Experts of a small language model: 12 layers.
Below are experts of layer 9 (counted from 0) of a mixture-of-experts language model. Rows are named down (a neuron's output weights, with its number) and show model dimensions 0-191. Each number is 128 + 32 x the weight over its row's rms, rounded and kept within 0 to 255.
Before each expert's rows: "raises" lists some tokens whose logits its average output raises strongly, later layers aside. This comes from a sample of Wikipedia text that the model never trained on.

# expert 11
raises: "ic", "as", "or", ".", "us", "in"
down1 [133 140  93 155 160 187 167 157  96 103 144  90 110 140 136 117 167  60 120  92  97 144 125 160 104 152  83 133 131 134  77 110 160  76 100 166 122 121 157  89 176 126 119 124 144 169  86 103 101 112  95 158 131 126 130 150 114 154  95 143 146  70 151 111  80  89 123 130  84 138 115 110 123 119 114  68  95 117  87 144 123 157 102 118  96 155 111 147 168 142 143 175 138 110  78 125 125 101 112  97 111 190 147  69 115 126 126 115  33 162  77  93 121 128 130 131 177 127  88 129 116 114 117 139 146 220 103 118 135 125 136 140 104 148 156 121 148 135 129 211  81  71 100 135 165  88  91 139 123 115 173 137 130 142 190  93 113 125 120  57 132 105 144 104  47  89 136  60 189 142 141 138 161 128 178 150 164 163 143 102 176  80 173  62 143 134 113  98 200 138  97 166]
down2 [134  66 127 204 169 142  63 113  79 110 122 107 154 149 135 115 114 100 125 192 137  84 134 138 115 159 124  77 159 102 118 106 118 100 123 104 138 156 116  91 112 131 123 176 150 142 110 190 163 180 107 116 211  74 121  93  95 108 135 124  97 119 118 167  97  80 145 193 141 106 145 141 162 137 107  95 117 117 148  63 158 132 135 116 100  92 138 104 132 183 106 193 118 145 113 112 103 143  91 112 115 119  83 103  86 176 116 108 119 144 102 140 149 109 105 154 124  83  89 129 125 108  81 161  92 165 172 134 183 135 128 155  38 140 142 181 142  95  99 183  96 162 166 191 188 121 108 151 128 189 118  85 182 159  98 123 137 105 130 121  67 113 111 127 161  87 140 119 102 147 103 188 122 138 106  72  80 136 148  93 135  81 151 197 128  89 139  91 136 154  84 106]
down3 [116 128  96 108 167 132 108 125 118 148 116  70 167 142 157  84 115 154 148  74 165  89  99 152 131 198 120 123 132 153 141  80 101 152 145 112 123 123  86 194 129 185 124 108 165 122 130 127 141 167 114 135 165 152 161 110 150 120  78 175  17  94 144 109 193  65 134 113  84 173 133  77 156  89 104 150 129 150 136 105 180 129 140 196  63 101 123  77 137 104  81 105 130 136 131 159 102  74 132 133 105 125 137 112 156 107 123 134 120 151 120 104  91  58 154 117 140 136  93 129 140 115 100 142 122 156 194 133 117 155 137 108 167 120 168 102 171  93 142 110 119  59  96 107  93 206 119  86 191 159  92 137 118 160 133 150 149 134 138 114 120 117 117 143 144 138 169  98 121 130 180 121 153 113  88 162 160 112 170 103  77 165 116 226 126 176  70 144 136 143  86  97]
down4 [ 93 176 120  83 126  84 100 140 166  79 107 124 123 137 174  73 118 162 103  82  73 140 102  81 117 130   8 113 105  64 139 190 159  68 140 149 188 165 120 147 165 155  95 123 147 145 128 179 119 104  92 176 111 132  91 139  98 104 186 209 117 116 125 112  99  72 137 117 131  92  98 122 148 194 133 148 153 107 139  93 138 108 117 150  79 110 147  72 131 132 196 120 146  81 111 158 127 161 168  94 100 110 149 173 175 128  54  79 152 142 120 121 102 139 135 151 158 136 106  89 130 105 138  59 143 121 101 139  74 160 144 165 179 110 161 137 117 133 127 143 135  98 150 110 202 103 133 137 113 155 127 116 111 124 139 105 154 136 150 142 144 121 149 164 181 108 204 158 155 129 125 110 161 149  71  91 150 141 113 118 170  83 118  79  98 137  97 132 107 118 140 136]
down5 [141 137 143  51 161 147 114 148 128 128  92 148 121 116 129 135 143 169 118 103 104 103 151 114 120  92  83 125  94  94 145 183 133 126 174 134 191  23 163 116 107 132 135 161 143 158 110  89 175 121 175 159 117 128 128  94  89 105 114 143 160 103 183 145 144  77 149 124 152 115 158 121 105 148 109 156 147 173 109 138 132 155 141 135 127 141 183  94 106 111 117 121 131  55 117 157 119 189 169 130 153 143 120 120 102 167 128 106 104 171 112 135  76 144 145 149 135 149 147 125 220 130 132 102 175 111 144  61 123 120  89  96 160 128 168 213 112  98 123 186 157 119 169 130 111 112 185 140 106 125 114 128 210 111  96 167 120  58 168 180  98 137 139 139 149 130  93  56 112 102 175 166  61  77  97 122 152 108 110  92 128 108 182 107 125 149 191  78 154 143 165 157]

# expert 62
raises: ",", "im", "-", " was", " and", "at"
down0 [ 75 166 159 133  59  90 121 138 139  95  85 108 141  90  58 156 124 164 124 119  96 112 190 130 120 113 119 126 109 117 132 147 182 152 130 142  71 160 106 141 142 117  63 133 112 118 173 106  96 111 161 103 172 171  98 110 122 103 145  82 109 111 191 111 189  96 127 147 156 169 145  76 100 120 139  76 125 155  82 133 132 111 111 112 110 128 133 180 114 159  94 129 144  88 114 160  60 126 151  98 134 132 148 127 168  92 142 131 110 131 132 143 115 144 102 175 135 125 128 160  95 131 133 116 128 155 118 160 143 153 131 142 105  97  99 116 166 117 137 149 209 145 144 218 194  84  73 129 133 141  57  91  99 102 108 190 113 140 142 102 161 164  47  76 156 142 111  83 179 131 141 125 109  48 120 172 106 132 138 138 156 146  47  99 161  93 147  97  82 169 127 187]
down1 [ 91 137 109 142 123 101 110 146 157  93  64 101 103 128 130 173 153 137 131  94 102 119 109 189 134 101 147 182 113 147 119 132 132 120  85 121  95 133 164 129 155 136 150 139 102 135 166 109 130 114  74 121 135  94 141 107 132 128  69 116 133 110 135 107 155 149 136 152 114  89 105  85 100 184 125 169 106 129  75 114  78 136  95 119 142  80 160 158 152 114 105  99 111 160 145 159 174 145 159 144  93  52 165 174 121 182 113 116 134 191  65  95 146  56 122 144 124 147  89 130 126 151 209 162 167 152  93 161 161 106 122  93  49 139 163  79  59 111  79 103  94 204 120 112  85 148  89  71 111 125 102 137 152 114 111 116 140 149 110  76 104 118  71  54 145 115 216 137 127 152 173 130  81 143 162 179 125 109 174 147 112 116 160 140  95 145 168  97 125  81 129 168]
down2 [125 101 154 136 120 124 148 174  81 118 107 120 149 175  85 113 143  84 153 172 146 187 102  74 124  79 123 155 153  99 127 180 144 212 119  75 121 180 145 102 156 136 148 129 154 127  97 125 182 120 155 150 118  86 114 188 152 133 133 108 121 157  97 113 113 148 134 133 140  95 138 117  91 131 141 142 165  98 135 135  74 130  96 122 177 133 112 142 134 159 144 138 130 131 140 141 109 180  88 132 134 104 145 202 161 140 172 160 130  85 148 144 104 175 151  98 165 128  69 135 184 134 157 164 117 135 144  86 126 143 130 121 148 168 110 111  94 190 121  97 115 129  85 102 169 185 165 188 152  78 152  68 132 116  68 123  89 141 103 149 165 168 147 121 161 124 176  35  46 142  77 127 158  92 115  99  63 203 182  82 154 121 133 111 138 135 114  63 169 136 156 145]
down3 [181 156 144 164 141 136 125 193 148 115 143 154  75  73 126 101 140  69 177 170 137  87  92 153  82 109 130 108 169  92 184  67 160 147 135 163 119 126 113 124  96 150  93 169 122 172 102 188 144  85 118  98 135 185 105 142 147  89 177 168 154 110 182 183 119 139 108  88  48  91  76 147 177 146 165 174 102 100 130  81  77  97 167 101 113 155 136 130 161 125 132 143  90 103 121 118 127 126 144 150 163  88 123 148  83 155 190 104 155 123 163  81 107 165 175 130 121 101 141 173 174 166 135 123 117 145 101 192  75 149 166 114 104  53 180 110 171 125 171  85 163 139  94 120 103 108 135  97 144 124 181 169 132 125 142 138 153 104 131  45  78  99 145 158 116 132 138 143 141 146 138  82 103  95 126 115 132 113 145 121 119 100 162 119 190 136 101 107 161 151 134 131]
down4 [ 99 156 171  98 131 166 127 161 115  72  98 129 164  87 147  89 114 112 158 215 107 116 130 155 129  76 139  85  81 154 158  86 122 155 129 189 133 135  99 129  92 162 143 126  88 184 162  96 132 179 162 118 138 122 124 157 130 109 166 138 124 178 196 162  91 118  83 133  94 145 123 106 178 176 142 153 101 103  63  98 156  89 103  93 122 176 135 131 118 109 177 186 121  88 144  97 134 130 101 226 124 116 155 160  79 115 143 174  96 142 133 153 154  96 154  93  80 103 145 166 144 132 196 175 145 146  63 141  79 119 134 170 138 159 117  91 140 117 148 104 131 208 112 110 184 117 129 108 120  99 166 127  69 100 158 104  81  93 115 173 183 189 141 136 106 133 125 142 155 172 138 144 107  93 122 165  95  94 163 144 100 145 122 131 147 173  95 142 133 181 130 115]

# expert 42
raises: " C", " M", " L", " D", " A", " S"
down0 [136 108  63 142 145 139 204 125  84 104  88 155 108 115 129 110 110 114  99 106 119 155  88 150 158 132 150 125 174  90 135 122 174 159 100 140 158  59 153 121 130 147 104 105 178 218  72 102 151 136 136 127 113 150 120 157  87 117 143  95 131 103 122 130 166  88 173 114 130 113 121 144 115 143 185 105  95 125 104 121 102 154 159 176  92 172 122 110 106  85 185  91 164  64  99 100 138  67 132 106 165 129 153 154 149 109 150 103 180 147 164 139 120 172 146 205 129 115  87 131 167 179 173 124 137 159 107 114 151  91  97 133 165 170 101  88 175 111 115 178  98 130  97 118 176 142 119  80  72 182 123  87  77  74 101 181 111 176 116 149 122 109 141 125 157 118 144 189 153 126 108 148 109 174 168 184 141  76 116 115 154 174 147 170 139 147 161  55 110 110 143  79]
down1 [138 121 142 125 131  96 126 131 137 124 124  61 153 124 127 117  79 141 127  74 123 198 107 120 123 163 110 121 133  94 139 135 166 128 105 171  58 114 145 160 107  92 105 171 120 113 133  93 152 161  97  74 138 182 115 102  91 181  33 120  81 143 111 116  71 157 181 122 109 126 135 103 127 126 138  97 143  34 131 165 130 125 102 149 143 151 133 103  96  96 113 182  40 133 181 105 115 124 169  46 147 106 117  90 160 137 103 147 126 110 130 106 188 145 134 141 160  62 118 182 145 147 154  95 136 124 145 113  47 159 163 163 149 120 123 125 155 139 147 141 111 204  81 102 121 101  79 165 138 129 134 122 107 163 120 131 133  89 127  97 127 106 121  64 155 142 113 102 117 140 179 180  51 177 140  93  89 106 151 152 134  95 129 100 137 188  97 166 113  87 112 171]
down2 [ 93 167 157 127 207 170 134 172 132 154 104 117 155  71 135 117 121  83 122  71  73 124 114  93 118 153 113 130 162 162  98 135  60 128 130 117  81 161 152 176 116 164  97 160 119 142 101 161 142 199 123  99  96 122 107  91 104  83 149  93 117 161 124 154  81 152 159  71  98 113 155 113 135 105  87  98 122 138 164 190 147  70 118 132 112 132 133  98 121 162 145 118 150 107 154 151 114 137 143 108 153 160  56 201  91 123 162 130  95  98 139 182 133 113 195 147 116 179 132 132 127 108 136 137  90  99 152 146 133 139 154 140 132 109 154  91 113 120  68  87 114 162 118 146 182 125 113 138 151 132 120 101 195  83  68 134 150 147 140 141 155 120 100 110 152  97 149 112 188 155  91 116 111  99 150 181 100 134  94  81 145 118 164 128 161 122 140 136  20  51 182 196]
down3 [159 202 102 122 146 151 150 132 110 108 110  94 121 146 219 176 127 176 130 184 138 140  68 161 141 106 180 152 135 136 160  78 154 173 122 139 113  91 110 169  97 138 126 123 110 144 112 153 128  96 193 120 123  96 123  54 162 131 114  85 157  83 133 119 151 189 151  81 157  71 146 103  92 139 110 140 112 125 166  92 117 165 120 123  92 134 166 147 137 104  76 112 146  53 170 120 157 137  95 148 110 190 133 113 100  90  80 173 105 162 101 130 126  85 124 220 154 124 109 195 161 113 113 124 104  79 124 118 120  59  83 128 149  98 130  76 122 121 179 133 151 144 142 212  91 144  98 126 135 102 123  71  90 145 192 124 155 154 121 134 122 140 119 126  84 134 126 162 163 133 122 121 146  57 109 106 172 101 133 104 125 157 135 155  93 136  51 149  96 141 123 111]
down4 [154 183 200 132 114 171  71 120 108 145  68 137 179  85 118  90 169  85 143 141 150 114 140 139  85 126  93 103 158 191 133 139 163  96 138 115 152 129  92 125 110 109 125 110  92 101 169 114 102 130  77 145 133 118 147  73 125 114 163  94 144 126 114 132 165  82 108 112 116 140  75 172 149 116 130 104 134 188  96 132 105 124 116  98 169 141 125 126 139  93 159 146 123 173 163  34 156 106 150  62 160  96 123  93 152 125 120 123 105  78 130 126 100 128 180 100 117 113 177  82 130  98 128 137 106 161  95 106 110 149  76 106  42  96 122 180 235 149  69 112 104  98  82 154 151 157 119 153 147 174 106 109 168 128 125  84 160 136  99 153 171 141 216 112 100 155 122 107 114 160 163 119 135 157 103 163 144  97 131 164 111 120 163  86 103 115 192 119 172 137 133 179]

# expert 55
raises: "\n", " —", " ", " 3", "\n\n", " 2"
down0 [188 133 147 137 142 142  89 112 113 107  66  73 155 154 116 151 153 102 159 102 185 183 138 104 141 139 130 114 119  46 127 120 118 157  89 121 123 144  84  84 134 178 163  91 139 139  88 140 152 198  90 106  87  81 151  87 135 145  99 129 108 196 110 174 125 178 170 156 130 167 112 133 145 150 134 164 151  97 109 146  97 121  42 155  95 233  67  98 133 179  94 146  90 122  97 124 115 164 139 100 141  94 158 109 115 159  90 129 125 182 166 158 125 176 135 129 134 152 136 114 164 156 106 144  89 159 139 143 161 135 144 134  89 123  93 111 141 177 115  87 127 121  79 117 147 115 105 151 184 117 103 103  57 107 127  96 127  98 175 122  67 161 154 189 102 143 124 131 161  88 142 108  73  85 119 113  63  96 153 124 120  75 154 117 167 149 141 110  79 158 135  89]
down1 [136  86 114 151 164 153 155 100 123 161 145 152 112 147 184 127 175 128 207 119 155 130 108  95 111  77  85 118 136 134 151 105 133  69 117 103 125 153 135 139  87 124 104 126 145 133 109  68 150 127 112 147 136 113 155  84 136  91  68 105 131 146 163 150 118 208 130 141 139 123 144 156 143  71 143 150 130 151 152 160 194 130 133 221 148 122 101 101 124 166  46 139 118 164 144 100 151 136 184 101  90  69  87 142  99  80 113  92 118 119 104 130 118 105 141 173 169 177 174 115  40  85 101 160  92 164 120 174 150 115  90  60 122 119 118 106  99 133 191 115 140 127 141 135 128  66 127 183  83 186 121  96 142 166  81  96 147 125 111 134 136 109  73  83 120 126 170  78 162 121 171  98 142 140 131 155 114 148 182  93 140  49 155 120  97 123  88 169 134 130 141 112]
down2 [ 99 103 142 137 172  89 156 174 145 106 121  90  91 152 163 134 121 148 143 203  95 131  90 153 134 111 125  95 113 132 149 154 151 193 147 153 101 127 165 148 129 194 141 157 145  75 156 126 114  77  82  98 175  95 164 116 141  77  91 108 125 130 169 111 169 106 127 114 183 115 123 111 102 149  90 168 167 117 157 113 150 110 117 145 155 152 133 208 141 109 100 154 180 151 118 113  91 191 131 127 119 137  84 200 161 114 132 129 118 114 191 129 156 104 115 162 193 134  99 153 147  76 156 148 102  78  68 185  72 119 135 145 151 155 128 170   6 129 185 118 156 144 151 193 127 143 139 136  78 123 153 159 103 139 101 146  89 149 169 148 127  94 157 143 166 135 133 113 141 142  63 111 125  98 107 112 169 160 172 185 128 120 105 172 124 170 176 136 120 159 161 106]
down3 [107  70 192 168 159 135 122 108  86 119 145  78  97  87 125 164  96 116 122 151 121 118 101 147 186 107  73 119 108  58  96 109 111 119 120 134 105  74 117 109  49 157 129 129 169  96 169 127  77 143 114  84 139 130  95 111 129 144 133 180 144 126 120  89 126 162 139 110 116 196 116  68 138 138 128 152 160  74  96 150 109 158  46 143 149 130 202 122 116 103 145 160 135 152 145  56 156 173 156  66 198  91 155 124 148  85 168 118 119 110 131 110 163 126  82  96 110  90 125 137 147 158 198 128 145 140 132  91  42 152 149  98 129 115 124  90 119 114 174 155 115 148 123 184 154 142 132 168 107 151 193 132 129  41 118 116 179 134 126 130 147 149 136 145 132 131 139 152 169  50 100  99 129 143 133 118  97 129 108 155 118 179 174 142 155 101 172 139 158 146 171 149]
down4 [171 100 129 121  85 103  84 130 105 141 143  93 129 138 114 130 133 108 128 127 218 118 103 144 110 157 163  84 181 106 132 215  91 118 144 186 162 101 101 113 152 139 160  88 154 121 114 117 128 127  99 141 126 104  49  83  92 147 120 108 150 129 146 108 123 144 105 116 170 113  88 189  90 115 163 121 107  71 180 112 129 148 142 169 120 121 156 151 162 148 149 138 143 113  70 160 162 132  67  64 145 157 137 156 137 206 122  80 110 156 125 144 143 130  81 142 144 121 202 115 153 140 104 169 176 170 102 172 120 185 182  70 139 136 100  89  85 118 165 119 116 139 156  58 165 115 150  60 124  82 138 119 114 101 147  74  99 117 109 102 152 160 105  65 129 129 169 171  88 143 178 122 134 145 171 129 114 136 140 127 128 184  89 159 181  99 174 142 116 125 191 102]

# expert 32
raises: "\n", " ", " Date", " D", " Source", " Coordinates"
down0 [ 64 116 112  70 126 124 100  67 147 167 141 132 136 122 155 170 115  97 117  84 155 114 144  92 130 140  85 108 117 140 141  72 129 140 111 123 102  96  95 108 143 132 154  96 114  73 144 114  82 118 157 149 181 139 129 185  95 115 139 144 107 153  52 127  77  68 128 127  94  98 163 141 160 151  88  97 132  99 130 135  98 188 138  90 132 150 138  99  62 116 171 163 126  77 167  39 112 121 110 165 169 168 116 159 164 161  71  99 203 165  98 131  85 138 140 233 110 100  88 106 103 117 127 143 155 190 133 123 133 109  88 132  97 119 177 125 104 142 128 143 113 140  43 152  93 142 179 153 139 124 165 170  58 171 136 141  96 160  93  96  96  54  59  92 117 139 153 129 137 104 143  83 113 141 133 159 127 134 132 122 138 142 115 130  86 122 112 126 103  98 133 144]
down1 [173 150 119 155  72 130 164 149 195  97  62 159 149 137 149 121 139 137 127 120  76 137 137 142 108  70 141 177 155 157  83 116  92  82 187 127 109 135 121 127 178 122 153 113 170 149 233 125 131 114 130 119 122 142  94 155 124 142 112  82 145 149 105 185 128 148 127 112  99 179 194 150 131 131 171 125 113 106 106 125 112 122 146 137 120 148 116 199 120 143  65 143 104 137  69 100 172 117 144 146 183  90  95  99  74 162 131 171  87 130 145 132 157  98 146  59 106 148 180 132 108 168 135 133  97 108 142  70 151 134 188 100 118  93 149 111 181 125  92  70 154 120 144  85  90 121  73  91 143 116 139 112 115 159 115 133 110 128  85  77 165 127  80 122 160 154 102  70 126 142 123 175 139 114 105 152 169 111 104  86 166  88 155 146  63 196  92  78 174 109 111 109]
down2 [146  98 188 115 167 124 138 132 141 160 120 156  92 120 168 119 144 140  84 146 130  62 139 125 148 153 132 119 202 139 147 121 123 136  87 138 134 166 102 115 101 135 164  76 164 131 152  86  27  82 123 128 109  76 176 135 129 120 127 159 182 118 175 128  70 160 135 134 174 105  99 178 108 164  75  85  42 118 118 135 103  66 130 165 119  80 133 146 119 140 169 126 207 128 122 122 169 158  93 139 136 162 113 110 181 155 160 109 188  96 141 120 112  45 147 148 184 105 179  73 111 103 151 153 118 140 144  68 133 100 159 142  94 151 188 131  64 180 154 196 126 132 132 140 112 121 101 141 114 129 152 152 159 154 188 157  61 117 143 108 124 103 121  80 164  93 111 139 124 128 136 101 135 171 151 136 116 173 135 106  94 146 181 167 148 129 126 112  94 105 136 124]
down3 [109 118  91 118 123 119 146 142 130 117 121 186 105  87 156 132 130 158 141 155 164 177 158 113 138 130 128 170  65 147 129 108 135  89 188 148 153 126 108 120 164 215 137 153  68 170  81 151  95 147 135 167 155  91 192 129 154 135 147 108 150  91 140  78  92 151 139  88  98  69 158 203 152 131 132 182 101  80 129 120 137 160 142 164 112 126 124 115 158 164 163 147 104  68 102 113 112  71 111 150 165  94 138 108 112 160 102 119 161  95 139 113 124  78 135 158 112 174 110 136  87 117 117 174 176 114 124 104 100 156 114 135 149  99 125 106 150 156 166 117 150  61 176  94 152 107  77 173 140 120 147 119  96 162  68 149 103 210  74  55 145 158 124 125 134 130 101 118 138  77  96 166  93 139 105 124 111 143  46 159 139  94 103 184  84  84  69  93 132 136 118 175]
down4 [112 121  99 128 107 118 104 130 149 186 121  83 107 163  97 173 112  84 132 177 146 105 104 164  85 103 191 166 159  68 138 152 108 111 164 164 139  92 124 109 134 102 124 166 101 137 198 115 141  90 153  81  92 145 117 141 141 113 103 140 160 152 124 129 138 144  94 100 158 143 148 134 138 164 150  34 110 171 143 106 111 164 144 174 151 150 116 148 191 136 141 132 133 192 148 174 154 104  93 141 154 118 160 112 135  97 116 168 154 136 137  76  87 127  57 125 100  97  45  39 155 182 109 159 181 135 158  80 113 170  81 133 117 148  81 156 154 172 113 163  95 117  90 109 139 128 126 118 101 157 150 168 151 111 141 157  71  90 118 142 174 153 122 114 101 156 113 122 141 148 152 163 184 149  69 158 109 103 162 161 161 138  54 171 118 137 185 162 153 183 124 166]

# expert 24
raises: "\n", " |", " and", "==", " by", "==="
down0 [178  89 133 165 113 192 125 133 106  70  91 159 204  94 109  74  90  93 173 111 141 137 155 171 133 172  79 148 130 140 100  81 169 178  73 109  85 124 114 122 147 144 125  85 146 176 147 126 106  86 200 100 173 174 104 171 121 139 130 149 124 144 123 129 155 119 112 126 155 154 126 154 163 124  94 137 142 130 205  75  81  73 145 165  51 155 119 129  43  78 125 118  96 125 109 157 154 113 183 150 146 152  99 111 152 170 131 139 118 151 164 124 136 113 101 106 127  70 107  65 194  89  80 140 106 126 145 115 147 123 120 152  94 105 117 118 199 132 133 176 123 139 166 165 182 138 132  91 102 162  97 118 140  86 110  91 138 147 150 148 115 142 132  75 144 211 179 128 151 151 102 183 147 105 127  66 127 130 101  90 115 134 127 161 136 135 144 130 138 148 166 151]
down1 [107 177  83 114 145 139 121 154 149 109  89 116 145 162  96 124 140 127 125  58  55 132 144  71  94 169 147  86 164 156 132 145 161  90 110 120 101 130 127 122 123 179 149 128 185 105 154 115 104 123 139 173 119 112  67  65  99 121 149 122  94 110 140  90 192 132 120 119 125  78 178 143 168  95  92 120 150 172 186  97 134 155 146 150 156 106 175 130 167 184 159  82 110  72 130 162 110 174 174 163 116 165 141 180 121 176 171 127 114 160 103  99  77 137 104 110 156 136 104 152 216 160  91  84 142 216 113 102  97  89 109 129 118 126 174 142 149  98 156 162 102  97 137 102 136  86 142 121 137 107 113  86 162  53 111 106 174  91 123 131 130  85 165 127 136 166 193 125 115  93 154  98 143 106 110 108 137 150 154 166 120  58 163 122  77 117 146 175 114 101 141  91]
down2 [156  78 122 169 139 101 114 137 159 127 148  81 215 138 116 160 107 158 134 200 182 169 128 121 109 147 188 117  94 105 125 166  68  73 188 154 135  91  84  52 134 182 143 192 122 136 105 107 113 115 181 158 153 147 147 100 170 134 142 156 125 160 133 105 101 127 139 122 143  97 152 123  91 152 110  73 151  85 120 159 138  60 112 156 128 139 110 146 155 126  74 117 150 117 158 100 157 133  98 148 170  83 116 129  99  70 120  89 193 147  92 108 121 136  61 151 121  95 102 112 157 150 184 128  22  98 137 159  90 125 156 164 118 113  90  95 110 145 157 124 125 111 135 126 145 150 140 141 150 123  92 125 150 146 158  68 126 146 118 118  95 111 211 110 147 113  94 134 184 122 136 196 112 105  90 184 166 130 107 144 135  95 197 132 144 119 117 153  94 152 129 174]
down3 [124 107 145  99 115 148 132 134 152 137 103  93 135 102 112 156 130  73 125  80  99 119 145 156 132 163 164 145 137 149 107 170 164 120 109 170  69 222 145 194 148 107 140  89 125 155 140 135 130 174 109 123 108 111 120 137 100 166 104  91 120  96 140 122  77 179  91  86 131  91 138 141 170 121  86 128 125 111 125 105  89 162 139  59 151 163 129 132  82 151 177  62  81  93  47 115 132 107 117 161 101 116 153  88  95 130 135 107 214 139  85 153  66 148 119 147 151 140 110 188 171 149 138 165 158 187 127 158 106 148  87  59 138 131 165 164 194 145 144 177 146 109 146 144 207 125  69 157 140 146 127 157 142  79 168 131 156 114 173 145 160 149 103 140 101 124  78 106 123 114 144  95 104 158 130 125  71  84 169 107 142 105 112 149  71  83 157 117 104 107 167  85]
down4 [159  84 109  88 159 184 134  62  69 112  45 142 109 140 117  94 159  83  95 116 145  68 139 169 150 168 117  78 148 141 118 151 105 110  85 130 144 146 147 113  97 133 130 109 118 157 111 138  99 104 122 151 176 102 124 167 108 124 151 158 120 154 171 142 140 155 164 154 131 118 134  88 130  96 116 217 103 128 133 134 124 148 180 104 116 149 115 113  89 116 136  93  99 187  98 112 164 154 214 139 186 178 142 110 124 123  84 138 113 115 128  78 118 136 178 109  63 124 177 113 115 143 120 112 116 146 104 131 169 138 108 133 143 139 137 144 154 106 137 154 171 122  68 162 151  96 140 130  98 127 104 140 135 118 130 133  87 138  61  93  33 143 131 254 132 111 156 175 162 115 169 120 146 158 171  92 143 132 131  98 171  79 135  82 159 169  89  92 117  65  98 157]